Weights of a small mixture-of-experts language model, trained from scratch on English Wikipedia: 19 layers, 252M tokens.
Below are experts of layer 9 (counted from 0) of a mixture-of-experts language model. Rows are named router (the router's row for the expert), down (a neuron's output weights, with its number) and show model dimensions 0-191. Each number is 200 + 20 x the weight over its row's rms, rounded and kept within 0 to 999.
Before each expert's rows: "comes before" lists some tokens at least twice as common just after its tokens as in all text. This comes from a sample of Wikipedia text that the model never trained on. Tokens count by the router's weight.

# expert 21
comes before: "\n", "-", "|", "The", " been", " he"
router,203,228,198,272,169,205,189,168,218,241,170,186,220,213,177,206,244,215,213,208,184,214,216,220,197,192,225,220,224,197,185,174,220,209,221,231,211,206,226,197,165,243,197,200,210,183,206,190,188,209,221,236,192,192,218,202,190,205,175,218,186,182,170,194,187,196,218,198,235,208,192,174,188,225,195,240,209,223,183,169,195,175,216,225,197,195,220,192,207,205,222,213,247,208,220,173,202,183,195,209,223,204,192,170,214,183,213,189,227,190,201,201,235,172,190,181,209,199,248,212,182,158,221,188,200,197,204,202,186,183,237,200,169,184,178,211,167,210,186,184,191,183,184,233,172,211,215,216,197,189,191,207,206,206,219,188,205,165,180,195,214,228,201,182,206,209,211,236,206,209,229,230,205,200,176,201,202,190,220,205,218,230,160,218,203,211,162,233,196,216,208,201
down0,174,182,225,209,224,205,238,241,161,180,196,196,212,201,197,206,195,171,190,171,207,185,198,211,168,170,192,194,222,206,185,214,187,206,189,214,178,184,218,207,196,214,204,203,219,186,190,188,207,213,227,237,246,204,179,191,214,205,206,192,243,196,173,215,172,200,194,233,229,177,187,177,207,191,209,172,185,205,230,221,187,217,206,212,197,191,218,173,193,204,204,190,198,213,205,188,189,180,179,237,211,192,167,174,223,210,187,220,176,215,218,184,213,217,199,164,192,211,175,203,243,259,206,180,215,176,208,210,191,158,210,186,206,211,182,206,205,179,199,199,180,174,203,186,190,206,182,205,209,175,200,205,196,231,209,212,186,185,148,197,212,191,219,188,225,245,211,209,194,208,198,207,178,252,207,148,155,191,150,195,215,221,215,208,193,198,191,222,189,221,240,188
down1,199,167,223,195,186,201,217,190,183,187,209,190,185,231,215,171,170,199,182,221,166,213,199,188,194,214,192,191,219,193,177,191,222,183,219,189,221,213,219,201,222,196,179,174,187,205,177,205,263,176,179,192,197,190,212,214,182,206,187,209,194,188,186,195,222,161,199,223,186,219,182,185,191,191,207,182,180,188,203,197,199,181,203,230,186,209,176,223,180,203,212,239,184,188,160,190,215,184,189,165,230,180,198,185,203,170,205,222,239,209,192,185,172,181,187,173,190,232,201,202,194,199,187,196,190,206,229,195,217,204,191,237,187,180,217,203,207,193,196,196,183,152,124,194,208,205,187,165,185,190,225,222,213,218,193,193,188,218,220,237,201,173,134,176,196,195,223,216,176,207,171,188,205,206,204,192,184,182,240,163,168,228,218,211,236,208,224,179,203,202,190,205
down2,223,211,220,218,198,206,184,167,185,192,198,211,223,165,231,185,182,188,161,186,191,215,211,218,200,200,199,184,201,193,178,205,239,164,188,157,186,218,201,181,197,243,180,208,161,193,188,201,213,236,189,200,257,190,189,198,163,214,217,206,187,169,187,210,182,220,180,164,187,195,200,172,212,212,197,204,169,202,175,190,200,190,202,202,180,194,202,236,196,210,197,202,203,217,192,204,171,218,197,160,209,226,187,210,179,220,227,190,193,205,214,257,199,169,172,183,215,199,234,226,177,156,222,193,227,207,193,216,218,194,194,175,209,200,210,230,193,165,214,210,242,207,210,239,186,217,193,218,157,211,215,195,186,201,196,192,207,198,211,234,209,173,196,261,190,197,189,189,209,177,190,190,191,210,188,208,236,183,218,179,248,212,209,184,210,197,203,211,190,208,205,182
down3,182,211,166,202,186,199,195,211,186,209,200,241,210,207,221,217,211,216,216,167,193,228,185,199,196,177,198,186,186,210,216,217,198,180,182,168,183,168,196,203,207,217,187,198,214,181,177,184,172,210,187,201,217,209,234,177,193,211,212,198,191,209,168,175,193,212,178,165,198,206,252,181,190,231,202,218,152,157,229,228,220,181,215,167,185,189,207,219,208,196,218,200,203,210,198,207,213,185,164,194,212,192,189,231,208,175,218,198,146,186,206,230,180,198,173,183,233,189,229,193,222,219,195,198,190,220,247,215,201,187,191,210,180,163,219,228,194,152,207,237,168,217,206,217,193,215,209,224,188,205,193,179,202,210,179,208,196,241,200,219,211,205,191,223,238,183,169,226,247,198,201,205,186,169,188,184,207,196,195,226,230,218,183,198,193,215,202,229,209,202,240,183
down4,184,190,209,222,205,220,137,204,224,211,207,181,215,224,208,205,214,216,221,187,193,171,204,209,197,234,203,159,223,224,187,191,227,215,220,211,200,194,227,182,187,200,215,188,227,186,197,223,170,193,170,202,225,169,239,195,218,230,181,217,202,202,196,219,201,223,207,175,181,209,211,172,193,208,204,195,216,212,191,219,200,160,194,229,222,190,184,220,174,226,188,204,220,202,242,178,186,200,220,195,193,189,188,211,221,189,228,202,205,225,229,194,196,196,167,200,225,189,195,227,172,204,230,205,172,171,207,167,219,259,209,200,174,206,207,194,176,183,252,203,227,178,192,248,193,193,198,197,187,188,212,242,201,215,198,178,190,169,215,205,217,202,230,181,188,198,179,211,196,244,195,172,188,205,196,194,205,201,231,216,197,179,179,162,191,219,228,213,182,244,218,199
down5,167,209,189,222,203,233,196,183,206,156,170,194,202,191,200,226,227,169,180,193,188,212,203,196,196,200,213,201,193,199,190,219,213,199,202,185,179,193,172,198,196,213,220,174,188,174,235,177,221,209,191,204,193,219,197,230,232,230,195,177,206,187,198,184,182,189,208,192,165,216,221,232,219,172,155,225,234,191,177,220,198,209,188,193,193,199,213,202,213,167,224,198,193,194,200,216,181,246,176,227,186,215,242,184,181,181,211,201,191,213,224,220,164,238,248,206,208,192,207,174,163,181,214,234,170,217,197,219,220,203,217,207,216,165,215,191,251,205,210,209,182,222,217,194,172,196,193,170,182,170,185,180,197,212,239,219,207,236,156,184,181,184,167,206,200,206,188,223,229,178,169,203,206,187,208,215,219,158,195,223,191,186,222,198,201,174,192,190,206,189,203,208
down6,177,186,222,243,234,187,215,184,230,207,201,191,204,216,197,168,160,167,210,183,196,247,221,235,231,170,175,209,215,224,230,242,179,232,221,195,196,167,168,175,210,180,200,210,201,199,213,185,215,223,191,191,217,209,193,194,172,195,212,185,189,204,202,204,190,206,206,190,199,176,184,196,180,192,220,195,218,203,200,189,164,204,224,186,217,208,216,233,187,209,156,189,183,192,232,205,196,158,168,186,234,207,192,167,216,224,181,207,191,188,186,216,196,211,208,181,224,214,207,210,185,197,176,203,149,193,210,203,199,188,186,194,207,219,171,235,158,188,186,183,195,208,232,149,200,217,206,192,204,206,203,195,211,226,195,240,226,207,219,205,246,200,181,195,158,193,239,190,228,202,249,226,199,189,215,221,199,173,197,195,202,222,221,219,194,194,209,194,199,206,197,206
down7,183,196,228,229,174,223,186,215,202,214,189,201,180,194,228,199,190,206,224,177,209,218,190,238,169,199,244,174,190,182,227,187,172,188,173,205,241,196,161,194,255,218,204,200,223,178,206,212,188,225,205,163,201,200,190,194,196,189,190,198,197,235,165,188,202,195,194,205,194,220,194,214,214,177,200,217,215,185,227,197,199,185,214,209,185,218,204,188,192,206,218,167,218,191,190,239,222,175,219,184,203,199,198,219,183,167,174,174,177,213,179,229,212,164,224,215,210,225,211,213,127,188,183,185,209,175,242,205,192,206,198,202,193,213,182,163,214,209,191,175,166,191,219,198,197,178,236,211,201,198,192,167,224,203,209,206,203,164,199,211,219,227,188,189,205,190,188,176,210,220,184,223,221,187,165,144,182,211,202,193,219,185,171,210,206,204,172,191,185,189,236,205
down8,195,212,212,175,233,187,211,206,190,216,190,174,205,185,208,216,194,212,199,204,183,222,189,219,227,188,238,196,208,218,175,215,188,231,208,207,198,188,190,210,203,218,193,231,221,188,190,190,153,207,215,205,201,236,182,211,218,218,213,229,182,171,195,200,224,213,187,206,242,207,221,186,180,190,167,210,159,189,222,203,176,223,199,178,200,175,200,203,192,224,194,227,194,235,216,222,183,219,228,140,216,202,211,171,184,193,197,234,223,163,198,222,212,204,204,204,174,178,205,200,149,194,222,182,198,200,201,199,177,175,188,225,217,191,182,176,210,187,219,240,196,202,232,209,185,209,180,234,177,225,197,240,216,196,178,210,191,182,159,198,180,199,203,208,188,210,207,233,203,164,243,224,210,220,217,165,178,218,197,168,212,208,185,175,223,198,197,254,189,215,213,215
down9,214,190,184,235,227,205,218,184,210,178,201,227,186,214,217,196,205,192,196,208,189,212,209,222,185,180,212,202,180,221,194,223,204,175,216,213,220,206,211,191,182,220,167,179,238,185,193,209,187,150,224,242,207,216,252,197,208,202,224,196,157,221,169,221,179,239,184,202,168,190,232,225,198,180,230,215,164,147,195,198,201,183,195,167,222,229,183,193,170,207,161,228,185,198,197,203,201,210,204,224,194,200,177,211,170,194,213,205,172,213,180,210,202,226,236,159,228,197,210,194,192,206,205,191,181,216,177,176,188,202,222,200,175,178,201,180,164,230,189,191,197,207,254,208,207,180,209,176,197,230,212,179,222,202,191,219,199,210,194,212,189,178,202,211,230,175,198,190,199,168,172,217,220,197,208,215,176,172,202,239,202,200,203,169,204,218,206,178,185,188,187,172
down10,163,213,168,220,230,192,183,193,249,204,230,217,184,202,219,229,189,215,197,231,163,216,212,196,203,194,195,216,194,202,173,220,186,199,177,212,217,214,206,234,190,210,206,191,214,178,209,190,180,203,191,194,208,222,217,206,171,187,216,213,228,203,173,156,193,204,154,212,203,173,203,190,224,196,220,164,210,188,225,184,193,154,209,159,233,226,200,175,214,183,187,192,186,198,195,193,169,185,156,196,180,195,182,199,166,207,191,169,227,208,216,201,223,159,178,227,223,156,206,177,215,230,185,197,191,195,234,224,160,207,170,219,209,205,232,203,170,207,221,208,230,212,203,210,189,209,214,202,178,204,181,211,203,218,239,217,209,215,194,222,214,225,199,200,216,167,199,210,239,205,218,206,207,236,213,210,231,209,216,230,215,190,179,183,169,197,210,207,193,173,210,198

# expert 26
comes before: "\n", " The", " He", " In", " It", ":"
router,221,206,220,223,160,195,204,187,158,173,180,179,229,193,214,166,217,201,198,169,184,229,199,203,183,162,220,220,238,233,175,202,206,192,228,215,196,175,212,182,217,222,186,194,228,159,202,195,203,191,220,217,221,218,227,201,187,224,215,205,186,177,177,196,201,182,209,207,220,200,209,199,211,197,212,226,172,218,198,178,202,173,190,214,220,213,226,163,207,169,213,207,212,175,231,185,199,186,178,196,188,230,191,162,234,223,191,179,183,190,232,213,221,200,202,207,181,216,244,203,215,141,195,197,179,224,199,212,188,160,220,204,205,192,149,211,200,225,193,195,217,196,193,224,216,209,216,177,210,191,176,226,187,201,214,194,188,200,186,196,214,219,184,182,218,216,207,150,224,206,217,229,216,182,175,159,185,169,243,193,198,208,190,203,228,222,200,184,198,228,205,197
down0,191,202,229,197,191,226,204,200,217,227,203,214,165,194,190,204,182,213,222,224,188,190,198,220,242,215,178,226,199,190,193,200,181,178,187,204,207,239,235,186,217,197,210,181,195,238,195,215,249,202,213,217,166,189,199,195,200,185,186,228,181,195,205,176,230,187,166,183,204,198,206,197,182,212,190,216,229,193,209,180,215,164,190,182,197,179,187,211,233,214,197,199,190,211,236,211,212,190,224,220,194,221,178,240,221,196,212,155,199,188,209,207,177,208,197,182,206,167,208,244,235,248,186,207,181,202,169,183,220,207,209,163,199,221,215,196,227,218,228,221,245,206,187,201,178,201,173,203,214,208,213,197,173,186,181,199,211,213,173,162,230,202,209,191,247,148,189,184,185,179,213,168,188,201,191,227,186,195,166,176,235,207,188,198,190,172,233,215,188,214,191,191
down1,229,178,219,219,197,219,206,207,208,178,213,229,222,219,247,215,207,196,189,183,189,184,208,223,187,216,240,192,205,215,255,192,195,205,214,210,229,211,159,174,192,218,214,211,196,202,184,215,203,178,193,214,167,212,202,172,187,208,205,237,195,187,217,211,228,184,209,167,181,215,211,182,234,214,177,218,232,186,224,207,195,178,221,203,175,196,206,192,185,221,210,193,207,253,186,210,188,207,213,224,174,171,214,191,196,207,170,240,242,198,205,216,191,222,192,196,202,196,223,186,196,182,213,190,193,195,208,191,181,184,171,214,205,188,230,200,202,185,166,203,215,216,255,213,210,206,207,230,185,193,215,172,189,192,164,174,197,183,203,247,190,126,202,206,195,185,205,226,209,185,185,224,170,173,184,170,224,189,218,226,202,223,188,208,234,204,194,211,220,186,215,191
down2,203,185,216,226,231,200,190,215,209,213,214,198,185,221,159,225,199,182,201,183,223,192,189,167,210,199,172,156,219,167,225,209,232,204,206,230,198,203,252,219,221,207,178,201,173,189,220,186,192,212,203,191,228,184,228,201,200,215,197,202,202,173,179,193,191,217,200,213,224,174,169,223,213,194,193,225,259,175,178,199,186,160,173,183,190,199,169,168,200,194,211,216,196,209,206,219,182,224,224,210,227,204,169,192,211,232,198,161,192,201,192,190,182,220,185,171,210,213,213,172,195,201,190,235,160,184,183,186,186,197,190,188,213,242,201,196,198,217,208,220,248,204,221,171,198,177,205,204,206,203,186,173,223,206,196,222,201,213,213,258,222,175,142,214,209,207,183,203,200,205,200,219,183,183,192,222,217,203,193,219,196,183,201,191,162,167,230,193,216,193,218,199
down3,191,202,208,229,223,173,182,226,198,181,207,255,228,219,205,210,186,197,197,188,162,203,229,207,211,165,173,185,220,179,200,225,163,185,217,181,180,206,202,173,198,182,227,213,173,195,196,236,186,210,206,205,190,195,205,211,185,199,207,190,192,219,214,175,192,188,246,186,210,171,240,197,217,207,227,209,187,185,183,162,256,226,174,207,216,231,218,215,197,205,184,233,222,172,223,177,202,237,182,179,200,221,217,180,212,183,201,209,189,179,201,220,223,187,188,156,180,213,202,189,192,207,234,203,182,199,178,203,171,173,186,189,193,138,166,166,206,208,187,200,240,200,202,208,188,242,198,215,211,218,214,228,210,176,197,200,206,197,218,206,206,162,213,173,209,205,199,207,190,171,212,180,193,190,201,199,236,197,201,214,205,212,163,213,208,163,192,180,209,210,208,172
down4,237,244,195,174,172,205,228,168,194,213,169,181,186,156,199,182,175,181,202,182,209,192,211,189,215,238,182,206,205,206,212,202,215,211,209,192,185,217,190,188,198,241,224,195,192,174,199,221,210,206,209,205,206,200,182,213,247,215,182,194,204,220,220,221,223,195,186,241,207,207,216,209,249,227,214,187,199,194,243,195,153,186,238,182,192,192,215,199,182,161,206,198,207,213,204,207,202,180,196,191,187,186,194,207,203,216,232,203,177,196,191,204,241,186,204,181,200,175,192,246,209,196,184,207,244,207,198,188,184,211,172,228,189,185,231,175,227,177,210,157,176,203,210,213,183,194,176,195,212,208,202,186,183,232,213,210,177,219,214,176,210,188,151,211,186,193,209,229,210,189,199,179,190,211,153,188,184,193,227,216,186,204,228,198,189,235,152,201,191,172,217,176
down5,196,256,204,210,204,192,209,210,172,166,207,198,215,189,191,213,228,187,211,174,221,207,207,205,159,192,200,180,194,199,205,170,187,209,219,213,172,198,252,196,218,148,185,193,177,186,197,207,195,196,215,213,138,203,207,153,199,188,219,210,196,221,207,194,235,193,179,217,192,186,209,221,235,205,203,228,191,198,171,210,216,183,214,200,212,223,230,219,182,210,188,189,190,203,193,190,190,169,192,225,173,192,146,203,192,190,198,149,224,187,219,194,227,206,159,227,206,189,234,175,202,192,199,218,203,196,231,194,185,216,152,194,241,207,194,176,224,199,213,190,164,215,195,222,185,204,178,161,209,214,207,194,183,194,191,159,210,210,185,212,193,205,189,185,184,187,188,200,212,189,221,203,183,208,219,172,172,190,185,204,157,164,185,175,194,243,188,188,209,197,198,208
down6,173,196,209,261,214,181,229,199,250,177,177,165,189,207,230,209,205,170,181,188,177,197,218,232,211,205,205,226,195,191,195,202,224,199,209,200,207,209,185,194,221,190,234,179,210,184,217,182,204,181,215,162,202,198,232,207,213,216,237,180,229,188,218,242,215,196,197,183,194,187,176,181,186,218,208,186,168,193,223,158,233,184,243,187,194,228,214,184,190,213,203,205,213,220,230,193,175,196,177,220,173,185,231,226,223,211,191,194,222,212,209,197,197,190,210,221,194,187,238,240,215,185,186,215,222,220,191,202,198,234,217,200,202,169,218,171,186,189,207,204,234,201,188,201,210,218,198,206,216,192,188,194,162,175,229,216,195,188,181,197,229,181,197,179,226,164,202,158,205,191,226,217,230,192,225,160,216,227,224,188,197,183,173,203,212,187,194,195,208,203,214,162
down7,193,194,221,190,190,198,226,225,200,204,170,189,245,214,200,176,219,212,222,187,212,197,191,204,209,239,195,218,179,197,208,219,198,229,217,201,179,200,209,201,224,236,222,207,212,187,207,208,171,169,233,213,169,208,217,167,203,203,176,178,202,196,177,203,244,176,175,241,205,213,160,194,184,222,174,235,222,206,213,175,202,218,203,173,215,204,220,166,191,188,190,192,207,184,221,211,231,205,205,230,229,196,210,205,222,181,190,205,190,191,192,172,193,178,230,221,220,174,165,195,187,188,208,184,186,173,212,224,231,202,233,194,204,205,209,221,169,158,200,203,221,179,201,219,222,210,188,208,215,205,183,193,193,206,186,200,175,182,189,238,212,218,224,175,189,216,223,239,207,231,260,220,244,203,218,166,168,211,242,190,209,186,198,195,194,161,187,182,200,188,189,196
down8,189,205,212,185,204,171,211,201,198,215,175,184,242,207,212,156,217,201,185,184,222,209,188,170,177,217,203,212,187,155,237,206,211,188,207,224,214,171,205,241,180,204,162,180,176,162,176,185,195,169,191,217,234,188,199,214,242,191,200,225,190,218,195,165,173,190,237,182,218,226,215,227,190,260,223,224,177,195,197,169,173,166,179,191,205,181,199,190,201,223,230,174,196,186,230,218,190,184,180,200,192,218,182,188,177,169,191,196,184,188,187,196,190,190,188,193,184,197,201,225,207,173,204,211,210,202,213,223,184,172,223,195,205,211,230,220,197,225,219,163,206,198,202,166,182,205,191,210,209,221,245,220,200,193,199,224,185,190,204,210,173,206,200,207,178,183,216,217,193,203,237,196,204,216,186,219,200,226,204,184,210,211,251,174,173,206,220,243,205,188,189,207
down9,207,178,195,203,218,197,174,232,185,198,183,184,208,218,224,213,210,206,175,219,219,211,196,204,210,211,185,186,203,212,222,236,182,213,220,208,201,202,214,208,186,217,210,214,194,197,216,241,191,211,201,215,230,171,208,207,215,201,170,206,210,208,208,235,200,205,204,216,182,207,246,158,188,223,196,211,199,217,232,252,224,188,191,205,204,198,202,221,169,246,181,162,176,216,189,199,195,181,192,209,196,192,196,157,194,226,194,235,168,218,162,226,181,232,207,211,160,189,229,227,222,191,252,194,191,193,211,214,195,162,176,219,170,176,210,213,176,168,188,181,194,195,226,190,193,230,186,185,218,199,186,225,215,235,220,201,221,191,201,198,218,194,225,245,220,175,190,221,224,186,191,236,195,186,184,177,189,163,212,176,230,195,190,201,173,190,181,192,186,195,208,238
down10,226,199,220,152,204,203,200,194,173,217,242,257,165,218,204,190,181,180,182,207,220,234,186,205,217,172,178,227,167,218,225,218,170,193,182,167,176,228,214,209,209,168,167,236,214,231,260,232,224,191,228,209,202,166,209,207,178,201,187,207,199,208,219,181,208,177,207,194,180,212,199,200,199,189,170,190,192,207,179,199,218,214,193,206,210,216,194,224,204,226,210,176,204,191,239,190,242,220,223,229,216,193,243,222,233,188,228,173,186,190,198,193,180,183,215,215,205,191,211,169,166,188,184,199,186,167,193,171,217,213,193,192,188,222,211,207,170,202,179,177,225,201,190,205,168,173,196,185,189,192,215,200,193,207,197,189,208,233,195,228,184,209,200,202,216,206,173,178,191,179,209,197,224,183,190,210,206,203,158,214,200,175,216,186,170,197,196,208,230,201,180,187

# expert 28
comes before: "\n", "-", " the", " he", "|", " a"
router,220,209,189,243,178,200,189,208,188,164,150,212,248,219,202,185,207,192,226,187,202,204,228,179,184,177,221,220,230,210,181,204,227,171,232,222,204,201,206,186,197,205,185,185,211,187,208,181,231,198,200,196,208,222,210,202,193,177,192,224,196,170,191,181,194,228,223,236,226,184,155,220,225,179,207,214,177,223,178,172,199,189,191,187,199,209,223,183,176,186,199,185,243,204,192,188,212,172,172,180,204,220,191,168,226,166,185,194,203,200,242,201,201,164,195,178,176,230,220,199,189,194,179,197,197,208,212,206,162,147,244,166,185,202,208,210,181,182,160,181,184,216,192,218,216,208,221,208,221,199,190,226,217,213,191,190,186,176,180,215,198,201,196,192,215,229,180,198,187,200,242,173,198,177,178,193,164,182,220,203,212,234,181,192,219,211,179,219,189,202,219,222
down0,194,221,193,218,195,236,191,222,208,192,186,221,201,192,178,200,165,180,184,213,199,197,216,195,189,200,213,195,208,168,184,188,221,206,213,197,209,216,229,187,211,179,189,188,182,200,191,199,207,191,180,210,167,182,182,208,233,200,195,238,182,193,231,218,178,205,212,204,208,223,203,235,218,160,230,208,232,221,169,201,203,188,203,206,178,192,220,182,194,160,202,177,239,208,221,177,212,199,211,189,198,185,204,178,219,247,207,165,180,189,193,168,209,163,191,201,187,171,210,206,204,216,196,204,189,255,167,206,175,206,214,175,216,204,207,206,216,220,181,205,242,213,177,152,203,177,196,200,175,183,214,177,190,160,205,207,177,208,181,187,163,211,196,216,168,213,211,206,218,228,183,185,174,190,171,208,238,210,199,151,208,205,156,218,204,195,207,177,157,180,237,166
down1,237,203,176,191,179,188,207,194,216,184,210,196,211,184,162,183,181,204,204,216,194,219,203,220,172,218,218,178,226,185,189,173,219,186,208,184,216,236,217,185,207,201,215,176,185,215,210,192,204,218,238,179,217,210,206,181,188,238,227,188,198,187,236,164,179,206,185,188,173,198,213,235,200,212,170,200,194,200,203,180,207,197,189,216,208,223,177,219,223,197,233,185,207,202,227,232,190,243,207,166,173,180,174,181,197,188,231,226,207,169,219,269,206,202,196,206,167,227,193,199,164,234,200,238,212,172,196,195,161,209,176,195,158,200,206,215,218,178,180,188,172,183,203,228,213,194,177,189,192,193,189,191,211,194,174,205,182,190,241,201,191,206,198,202,172,198,219,230,158,204,197,235,183,173,185,182,195,173,152,219,197,198,202,186,194,182,219,188,206,196,173,185
down2,190,196,196,210,192,183,205,157,145,194,192,232,210,234,200,206,183,185,191,228,211,224,227,189,182,191,196,204,211,202,174,211,180,215,222,215,205,199,200,198,179,222,169,207,172,228,191,175,258,205,198,183,215,236,194,181,168,199,215,163,230,208,201,212,205,193,160,193,228,212,173,226,201,232,192,181,236,194,204,211,219,246,170,167,217,205,198,198,190,222,208,196,187,164,210,208,199,201,189,215,183,193,196,186,207,194,196,201,205,171,214,218,208,237,177,193,220,197,201,203,181,184,224,190,198,215,192,182,222,189,179,199,184,201,172,183,160,189,220,214,222,197,179,146,182,202,190,216,193,221,231,204,209,203,168,187,210,192,202,166,181,186,244,171,199,200,198,191,233,193,198,187,166,208,203,179,205,249,212,209,155,194,227,243,206,192,224,206,199,194,223,175
down3,216,138,181,266,201,179,195,182,197,213,211,206,209,193,198,186,194,211,217,212,211,219,215,180,218,198,183,194,184,196,210,172,186,222,192,230,212,181,202,195,186,201,197,200,175,213,225,207,211,229,199,203,180,197,223,193,182,188,176,183,223,205,173,198,195,200,179,209,199,206,203,215,192,197,163,175,199,223,200,197,197,188,224,184,184,227,197,212,204,162,203,209,218,185,157,214,194,190,181,215,180,171,190,196,203,211,217,213,199,203,184,213,196,191,193,191,235,206,188,165,234,204,208,212,235,190,194,183,174,209,204,200,176,293,201,170,159,193,207,184,192,183,234,187,192,163,187,189,203,201,198,162,213,184,202,193,166,217,185,196,209,239,174,213,206,202,196,147,205,190,202,188,186,219,219,158,199,177,200,163,176,208,210,196,220,160,204,172,230,200,235,212
down4,216,179,208,227,236,211,167,245,210,208,207,196,188,180,179,196,187,210,193,185,193,188,187,192,191,142,233,234,226,180,220,221,217,208,185,206,202,191,215,189,191,202,200,216,227,206,196,196,188,201,194,189,204,198,186,222,205,225,184,222,200,164,220,192,204,205,234,178,192,211,238,240,219,176,243,210,183,206,237,200,209,203,178,201,241,211,202,206,237,177,195,194,191,195,218,178,227,207,214,205,171,188,202,188,201,199,211,193,221,184,214,199,213,182,214,224,147,200,186,222,146,198,198,185,188,209,167,204,158,181,196,207,198,197,203,201,203,174,181,234,222,191,225,177,242,223,182,213,206,175,201,212,201,192,211,243,250,193,212,191,177,213,154,234,201,186,200,237,185,187,218,192,232,195,178,192,203,177,208,191,195,164,207,201,208,232,217,194,208,221,169,204
down5,185,227,229,186,217,153,225,174,195,181,199,231,179,199,204,212,226,229,199,196,241,164,207,194,192,181,184,196,232,189,191,183,199,198,194,216,218,218,189,182,182,188,157,214,237,208,190,208,207,196,210,164,218,196,226,202,208,177,216,188,186,202,250,214,194,173,189,180,227,191,204,219,228,246,232,226,188,199,209,186,240,187,223,186,192,186,218,190,201,206,192,212,207,232,160,210,231,174,179,219,205,237,211,210,214,218,182,165,214,204,186,189,210,198,206,172,212,232,176,159,201,188,187,218,221,202,214,200,204,178,207,204,205,212,180,215,230,226,203,195,194,201,194,186,231,205,154,194,169,224,186,174,224,228,194,213,180,194,166,196,222,190,206,193,229,158,191,188,233,225,202,205,191,196,234,212,169,160,193,182,204,220,207,195,227,208,205,207,230,175,208,193
down6,203,207,168,191,214,187,202,204,198,236,207,195,211,201,178,200,183,194,156,185,185,193,199,225,186,168,201,215,206,185,200,201,211,177,218,189,213,197,205,207,212,194,218,208,206,245,215,174,226,212,178,204,224,204,157,190,233,232,239,247,188,193,191,177,209,190,175,192,221,182,232,182,193,187,198,198,204,205,205,187,219,196,204,177,195,198,182,176,217,199,207,193,216,198,174,266,186,183,216,167,213,227,168,167,187,203,259,202,203,179,221,169,209,195,183,184,189,206,228,222,223,223,155,181,185,191,215,223,156,188,202,193,234,217,186,191,222,201,205,168,198,187,206,216,200,220,187,228,229,198,197,201,212,172,172,208,193,210,224,181,208,186,202,156,165,179,200,183,181,225,203,174,209,174,152,219,206,189,215,192,194,197,222,184,168,198,201,197,187,183,211,157
down7,196,211,213,234,213,205,192,199,175,189,230,189,208,205,212,230,223,172,165,255,229,217,201,208,205,192,198,217,201,212,215,214,204,195,181,188,207,175,224,196,185,170,188,213,193,167,222,202,210,205,220,228,179,188,220,213,187,188,160,208,195,161,222,226,206,207,215,199,182,208,186,196,215,185,207,194,179,189,159,193,193,207,209,211,200,215,172,225,189,156,157,190,182,197,208,218,212,176,178,229,195,214,247,206,203,230,191,206,187,198,213,201,197,172,205,173,190,186,187,191,185,182,197,232,221,224,212,172,172,200,204,199,195,186,192,207,248,189,166,189,205,213,239,171,237,204,229,229,179,186,178,171,182,205,156,179,214,241,182,216,169,188,175,216,227,212,206,187,215,133,214,179,239,210,215,202,205,206,209,221,217,202,213,187,212,224,183,213,205,189,185,193
down8,187,192,236,141,208,185,185,189,198,228,199,160,186,165,209,177,186,225,169,201,193,229,186,208,199,211,207,231,206,221,227,183,180,224,222,188,188,202,232,220,222,187,231,177,214,205,230,181,202,187,191,184,162,204,184,200,233,171,189,195,185,219,212,230,173,199,213,195,154,205,179,215,184,245,207,222,237,194,204,199,187,220,201,192,218,202,194,196,182,194,212,228,220,187,143,190,153,165,202,200,222,165,210,213,217,210,209,225,228,218,201,228,196,216,186,176,181,177,214,211,216,198,209,191,169,192,205,213,185,208,176,189,182,223,165,222,223,189,227,181,204,198,247,208,189,188,182,241,195,214,175,229,207,195,188,218,212,194,236,175,189,180,188,179,184,190,227,170,183,203,182,190,199,174,215,176,193,203,200,187,190,207,212,178,183,213,201,209,201,179,183,216
down9,188,178,214,191,186,228,242,197,162,171,200,200,203,198,176,214,197,227,206,210,208,194,188,209,205,203,214,177,188,193,174,198,170,234,176,209,220,179,187,188,239,228,182,196,199,188,194,217,207,193,223,197,186,201,175,199,236,207,198,196,163,203,212,172,190,217,166,173,192,216,225,202,213,212,183,221,184,203,231,178,203,235,214,184,182,234,188,184,162,210,222,229,177,187,225,211,223,182,220,200,201,166,220,192,184,198,236,226,202,212,165,158,205,190,178,187,186,194,176,216,202,192,203,218,218,237,160,204,212,193,214,210,236,190,240,189,185,165,199,218,199,180,226,229,224,171,196,186,165,233,213,191,185,233,163,199,239,212,168,205,184,213,191,194,200,183,227,208,178,226,212,207,197,221,219,178,253,214,212,187,168,185,200,220,198,210,192,208,193,182,190,169
down10,200,191,195,260,180,211,202,214,189,206,196,191,204,197,177,207,179,243,246,170,190,171,205,199,200,195,162,214,184,220,220,211,204,188,182,192,159,214,159,209,177,192,207,204,175,190,189,212,230,192,186,202,222,191,176,218,200,204,189,196,222,200,190,183,160,193,221,196,234,194,215,169,211,230,220,201,202,180,221,200,190,227,228,187,205,189,179,178,209,198,184,198,180,210,177,211,204,212,217,204,218,177,199,214,190,205,203,199,224,168,223,194,227,221,217,174,190,175,232,230,220,206,151,215,202,216,205,195,215,203,195,216,207,236,203,179,213,174,189,158,205,187,214,204,203,189,232,247,183,197,200,195,216,228,226,229,254,193,221,209,204,183,169,205,214,201,167,198,230,197,224,163,170,199,173,205,227,204,184,159,202,230,206,188,190,225,205,169,205,163,200,228